Experts of a small language model: width 640.
Below are experts of layer 5 (counted from 0) of a mixture-of-experts language model. Rows are named router (the router's row for the expert), down (a neuron's output weights, with its number) and show model dimensions 576-639. Each number is 200 + 20 x the weight over its row's rms, rounded and kept within 0 to 999.
Before each expert's rows: "comes before" lists some tokens at least twice as common just after its tokens as in all text. This comes from a sample of Wikipedia text that the model never trained on. Tokens count by the router's weight.

# expert 20
comes before: " in", " to", " by", " a", " on", " as"
router,191,202,190,225,195,220,184,194,245,179,164,236,210,247,183,173,193,205,184,235,177,191,186,218,211,184,209,210,189,209,226,166,227,184,203,228,198,204,230,195,147,215,178,188,219,176,201,185,183,197,233,170,194,200,206,213,202,205,200,216,201,205,189,194
down0,181,201,191,231,205,186,220,178,224,225,203,196,176,218,200,216,196,200,239,202,187,243,205,189,182,202,196,216,213,199,198,211,175,179,189,197,197,221,190,222,216,175,184,155,209,204,221,217,227,223,183,216,191,176,229,202,197,209,161,189,186,184,225,223
down1,195,186,189,170,200,189,203,178,216,220,189,202,217,225,180,213,195,229,186,228,173,167,212,215,240,224,200,214,208,185,215,155,231,177,206,180,167,184,199,162,215,185,164,185,211,199,224,211,190,200,181,192,183,196,224,214,246,161,235,178,192,166,201,217
down2,171,179,179,202,216,209,212,208,232,183,193,204,216,207,226,173,211,182,223,200,178,193,204,170,163,211,212,198,223,198,204,213,197,218,234,212,192,211,189,194,165,183,176,207,197,225,158,201,184,187,218,179,190,196,169,190,191,214,224,194,218,194,206,188

# expert 23
comes before: " of", " and", ",", "==", " ==", "\""
router,202,162,199,187,179,166,206,207,158,201,206,192,186,163,177,175,190,197,205,193,159,168,183,224,194,171,205,229,216,216,217,175,228,173,215,224,207,204,251,192,203,171,169,176,187,208,200,179,232,183,199,166,184,182,194,190,200,181,208,177,194,163,219,192
down0,170,201,214,202,208,212,228,212,188,187,198,210,212,205,200,159,174,187,177,214,209,171,203,203,167,207,167,194,177,223,167,232,200,184,243,210,219,171,208,184,205,216,200,233,147,209,204,233,247,191,233,201,177,214,205,207,203,228,192,222,208,190,202,233
down1,206,237,226,207,195,256,196,187,181,203,169,240,199,209,218,193,184,215,221,225,184,191,202,183,175,203,197,174,202,156,237,197,210,218,179,218,207,232,158,192,227,177,188,198,194,192,207,194,192,173,213,205,193,189,211,165,205,248,196,218,191,186,195,178
down2,170,196,187,201,179,195,214,192,229,211,178,182,226,225,218,154,196,238,209,186,156,189,217,192,201,211,247,216,194,219,208,210,232,210,204,173,168,205,207,169,166,189,175,185,197,197,199,174,223,189,205,196,182,150,186,152,231,191,177,198,187,203,174,214

# expert 37
comes before: "8", "9", "7", "6", "0", "5"
router,196,173,216,208,184,198,170,178,213,204,222,195,215,178,225,209,170,175,186,179,220,166,159,186,178,156,206,208,208,243,209,214,191,219,193,224,206,183,197,179,196,187,216,214,190,179,177,197,158,196,220,205,215,214,208,191,198,199,181,224,190,234,178,239
down0,197,182,176,192,199,197,186,178,238,209,181,200,199,175,210,170,206,211,208,197,145,196,224,173,201,205,181,205,220,237,203,206,238,183,211,236,249,214,218,203,169,209,201,237,213,179,218,195,237,171,188,186,255,190,198,220,198,192,231,192,162,223,211,179
down1,203,218,177,222,225,210,206,215,217,179,234,196,193,183,195,185,209,238,212,163,184,247,212,188,181,206,196,201,210,220,195,200,172,210,197,205,171,184,179,234,229,171,233,211,233,216,183,210,210,232,199,236,184,204,165,189,203,207,225,194,208,221,257,183
down2,218,206,178,189,192,203,195,175,220,209,204,183,176,249,209,223,191,175,206,170,228,206,202,231,181,211,195,182,213,221,164,206,218,170,224,166,177,187,211,197,190,174,168,181,185,213,192,185,191,220,228,168,181,204,190,185,211,161,163,177,218,178,201,227

# expert 32
comes before: " the", " ", " a", " his", " this", " its"
router,164,220,178,226,209,167,223,217,205,218,220,214,216,234,194,200,183,196,221,213,238,215,195,167,199,208,173,210,159,185,205,205,183,197,185,190,170,207,179,168,201,163,196,223,185,231,157,220,206,188,172,186,214,186,225,224,193,186,237,203,194,218,205,154
down0,206,234,182,191,180,196,216,192,163,215,213,191,234,195,208,227,166,154,199,189,196,213,245,237,211,222,190,219,185,165,199,238,171,185,238,200,182,270,211,198,179,182,171,192,239,186,177,217,230,202,198,180,204,180,173,209,200,193,221,201,221,201,191,221
down1,209,194,219,174,208,201,221,175,191,168,177,191,200,207,187,226,197,177,192,187,193,216,198,187,197,214,203,220,194,213,207,190,208,191,197,199,189,180,152,197,266,212,196,194,217,189,234,194,187,193,149,207,180,183,187,205,195,197,209,225,171,177,185,216
down2,211,199,204,217,210,170,208,219,199,194,210,191,173,204,231,152,150,174,219,207,168,226,239,207,220,182,199,210,222,219,201,192,215,155,189,235,207,193,189,217,205,229,200,182,194,176,197,181,242,209,227,202,137,221,217,212,229,191,201,191,217,187,219,176

# expert 30
comes before: "1", "2", "born", "3", "aged", "S"
router,194,185,202,217,206,211,215,184,221,176,233,242,176,197,229,175,226,211,208,192,210,239,200,183,176,172,207,193,189,206,200,183,154,182,202,170,200,202,174,188,170,183,220,204,203,211,211,219,197,186,188,218,219,209,180,214,198,181,179,217,211,228,198,214
down0,170,224,200,212,183,204,176,200,223,213,187,208,228,196,217,217,200,196,205,211,209,186,166,202,192,172,195,173,170,195,151,187,196,189,215,186,198,183,187,214,205,233,205,212,212,194,186,231,208,235,179,237,193,209,161,206,169,185,201,218,191,192,194,230
down1,207,236,203,222,212,195,206,197,185,234,201,215,182,210,217,183,203,239,178,212,190,180,217,216,202,200,212,232,215,200,161,191,166,206,194,171,224,194,222,171,202,209,201,189,233,219,198,185,182,222,212,200,195,177,177,206,213,182,186,238,208,231,180,228
down2,246,186,219,201,207,205,201,171,236,211,214,217,178,218,194,202,207,182,208,187,220,226,236,185,217,197,193,218,213,198,215,202,191,184,224,209,200,206,229,217,206,176,212,182,200,189,197,216,206,212,151,214,173,228,212,217,202,217,166,193,201,230,150,249

# expert 12
comes before: ",", ".", " States", " York", " and", " ("
router,224,165,192,197,227,186,189,251,202,243,213,198,178,201,225,195,209,221,211,194,167,184,183,229,210,210,191,184,189,218,205,228,196,212,195,183,224,204,242,203,208,180,215,189,206,224,162,192,182,232,192,216,196,212,203,215,168,208,172,182,211,207,197,223
down0,168,208,177,185,172,190,194,206,225,177,184,191,186,194,209,188,230,217,225,241,206,180,162,200,223,168,188,175,204,199,168,238,198,195,204,207,216,220,205,182,210,175,197,177,204,224,185,202,166,196,181,222,202,194,171,194,201,185,229,188,215,217,195,223
down1,193,177,187,173,218,202,166,218,226,200,178,193,183,184,207,191,149,201,170,204,194,230,177,184,200,191,213,194,208,222,191,207,183,205,195,188,227,213,199,172,179,207,209,203,191,190,193,183,225,183,175,195,162,186,196,171,198,190,202,211,184,200,200,209
down2,193,200,171,194,217,196,172,206,185,221,186,211,238,193,177,183,204,211,205,200,224,183,194,236,203,196,193,188,194,206,226,172,171,204,178,185,184,168,194,190,212,232,174,209,151,181,259,192,219,190,185,207,235,166,179,184,167,180,189,166,207,181,176,198

# expert 45
comes before: " of", " was", " is", " he", "'", " century"
router,198,206,214,149,212,200,206,172,216,191,190,199,212,201,217,153,209,210,223,204,203,209,198,231,207,184,195,150,184,193,203,201,207,208,209,189,196,193,230,187,219,201,248,203,181,222,211,203,180,174,223,194,212,205,187,182,200,163,179,220,194,200,203,196
down0,190,207,208,204,219,210,207,193,185,217,196,199,245,235,203,208,177,181,186,192,192,211,221,156,209,209,225,216,233,216,201,214,231,184,206,195,209,201,199,196,227,189,200,209,225,191,203,196,220,220,234,204,227,214,243,141,172,235,196,188,161,192,231,210
down1,205,194,182,194,182,201,200,236,199,189,237,202,187,183,214,203,212,158,217,244,207,261,200,215,206,185,211,170,184,223,177,193,239,182,196,157,185,206,208,204,193,225,171,258,169,175,220,235,210,214,193,192,207,209,210,179,185,200,210,215,174,186,209,173
down2,240,231,184,214,162,199,207,196,192,246,182,166,220,214,196,191,213,233,214,169,184,182,192,182,168,208,168,192,207,187,203,185,185,195,171,180,200,201,179,183,187,211,210,184,164,210,199,164,219,212,235,185,243,205,178,192,179,161,203,185,227,237,207,163

# expert 34
comes before: " the", " a", " to", " that", " his", " her"
router,189,213,181,210,238,192,234,233,205,213,236,168,216,187,213,202,206,191,203,200,191,220,244,190,214,226,233,184,171,218,222,197,227,204,157,186,197,184,214,228,184,178,151,203,252,176,215,217,185,195,238,173,228,190,216,200,207,190,222,227,187,198,205,220
down0,184,208,177,214,182,194,238,203,233,191,179,183,198,161,197,234,229,250,224,206,200,176,225,209,213,216,197,225,193,214,213,193,234,188,162,193,238,198,202,226,189,221,210,195,214,202,227,205,211,200,229,218,200,216,222,191,162,219,234,184,209,195,222,204
down1,228,212,206,187,190,174,168,193,172,194,207,227,208,188,163,165,199,177,158,224,202,197,231,230,191,210,188,199,198,207,205,227,179,200,231,199,177,213,204,200,184,175,228,194,189,180,194,183,208,195,134,227,191,208,217,161,201,199,178,208,181,192,205,204
down2,180,191,205,199,189,196,209,225,165,184,181,164,233,179,242,194,209,202,190,199,190,210,232,219,196,206,186,198,217,198,213,176,172,170,176,224,199,189,197,197,197,190,205,211,224,210,195,205,173,203,181,204,203,223,183,192,207,183,205,233,229,161,204,184

# expert 3
comes before: " |", ".", "0", "–", "5", ";"
router,198,179,204,179,190,253,181,197,188,176,227,216,209,191,204,177,200,172,216,204,216,182,170,197,173,200,204,184,178,188,170,199,192,162,188,208,187,210,211,171,197,201,226,212,198,180,224,183,224,237,175,210,166,198,204,166,195,213,194,210,188,188,213,199
down0,188,203,195,212,198,183,216,199,183,196,202,178,192,188,210,178,223,175,205,206,188,199,222,206,204,204,222,190,188,226,196,200,179,195,176,203,229,161,223,192,194,203,176,197,190,195,174,207,215,223,214,170,190,204,201,246,198,195,193,226,195,206,187,186
down1,181,183,208,183,221,223,163,169,217,199,173,195,191,186,199,178,217,208,215,207,164,188,201,231,222,175,216,169,210,180,227,212,195,183,207,195,175,196,170,239,195,179,177,222,202,181,231,182,203,205,202,187,213,145,198,173,202,215,219,233,216,203,205,210
down2,223,204,170,224,193,185,173,238,211,214,183,234,171,246,184,208,197,180,211,204,178,203,213,214,214,197,223,195,204,215,201,211,228,187,214,211,217,189,184,235,199,224,227,208,210,190,232,194,196,191,240,200,206,165,189,205,196,192,212,201,168,220,233,200

# expert 44
comes before: ",", " of", ".", " in", " and", " were"
router,174,251,212,187,152,181,196,210,172,216,180,213,208,159,191,209,182,179,198,217,171,176,195,203,196,238,218,247,172,215,173,235,190,221,217,247,188,171,257,202,249,202,189,218,183,211,184,207,213,188,208,222,155,174,206,176,205,194,232,172,206,219,188,175
down0,170,211,235,205,203,196,203,167,194,179,189,174,207,205,210,201,167,187,201,233,184,165,187,187,167,222,203,206,159,158,193,180,216,233,207,184,188,194,200,167,180,214,207,194,159,208,202,186,208,162,204,269,198,203,168,231,184,225,219,190,195,175,204,218
down1,183,201,235,179,203,198,197,206,173,194,172,160,249,191,171,198,187,186,182,215,196,203,196,206,186,213,196,179,192,233,212,213,195,173,184,225,200,209,191,165,233,177,216,175,160,206,207,197,191,202,209,192,188,188,205,188,175,182,208,189,190,212,180,197
down2,194,195,211,166,169,188,215,251,190,217,209,203,237,181,192,217,173,185,180,220,200,190,242,227,159,217,169,223,172,185,184,178,179,182,217,215,197,172,213,210,250,195,198,193,209,210,169,194,176,237,176,187,237,214,220,156,209,197,220,169,202,184,173,192

# expert 11
comes before: "|", "-", "\n", "5", "6", "4"
router,190,218,208,211,214,202,184,189,233,210,245,235,222,197,192,214,196,181,203,218,230,198,179,212,173,201,211,174,213,197,177,185,176,173,208,194,197,201,210,197,171,231,224,199,196,209,166,233,188,194,175,175,207,262,183,228,192,164,182,190,186,200,174,232
down0,186,180,214,202,195,214,162,177,193,204,221,193,188,185,175,190,200,200,209,215,209,208,179,204,236,222,185,179,194,171,190,191,180,179,244,180,233,208,223,217,218,208,194,238,182,211,201,200,232,185,201,188,192,201,223,182,210,206,149,225,201,212,205,244
down1,228,243,217,223,195,186,196,187,174,148,205,222,183,210,183,174,225,189,167,205,204,216,190,191,212,175,200,220,182,202,186,187,183,235,214,161,216,189,193,203,235,196,182,190,199,252,205,177,200,188,189,202,178,207,176,190,184,205,155,235,187,187,214,171
down2,178,205,225,188,218,175,179,188,207,207,183,206,188,205,182,206,204,224,184,196,184,192,229,173,197,220,216,176,222,220,187,177,218,221,219,179,175,234,209,213,191,228,203,183,212,188,209,180,205,213,186,158,196,185,208,210,168,190,213,199,180,183,199,167

# expert 4
comes before: " |", "\n", "-", "ed", " is", " ="
router,175,202,194,178,225,188,195,210,220,195,153,218,182,222,217,181,176,186,181,186,223,212,210,196,205,200,200,179,235,203,180,174,199,237,190,172,199,222,196,191,229,193,209,205,163,199,211,187,205,202,198,201,215,185,199,207,195,242,198,227,194,179,168,232
down0,200,183,199,168,196,207,207,175,219,197,230,216,194,196,173,204,190,193,194,182,244,223,194,214,164,207,187,204,187,166,200,210,207,226,221,203,202,197,213,186,183,229,216,209,208,174,192,217,242,193,177,189,205,198,216,200,188,192,211,196,184,185,215,207
down1,173,194,186,184,195,192,197,155,158,202,217,213,234,195,204,203,213,210,223,199,212,189,198,211,196,192,167,197,178,190,215,192,197,178,190,191,239,201,207,186,156,210,219,202,184,207,217,179,239,223,187,246,159,224,194,205,237,198,197,215,226,221,215,212
down2,203,223,216,183,204,202,217,199,230,222,173,216,201,196,199,194,193,211,186,178,191,190,215,214,216,194,199,191,230,169,200,208,217,217,226,202,187,219,217,189,173,238,176,226,250,189,187,185,231,201,204,203,159,229,243,180,216,198,205,166,204,197,184,190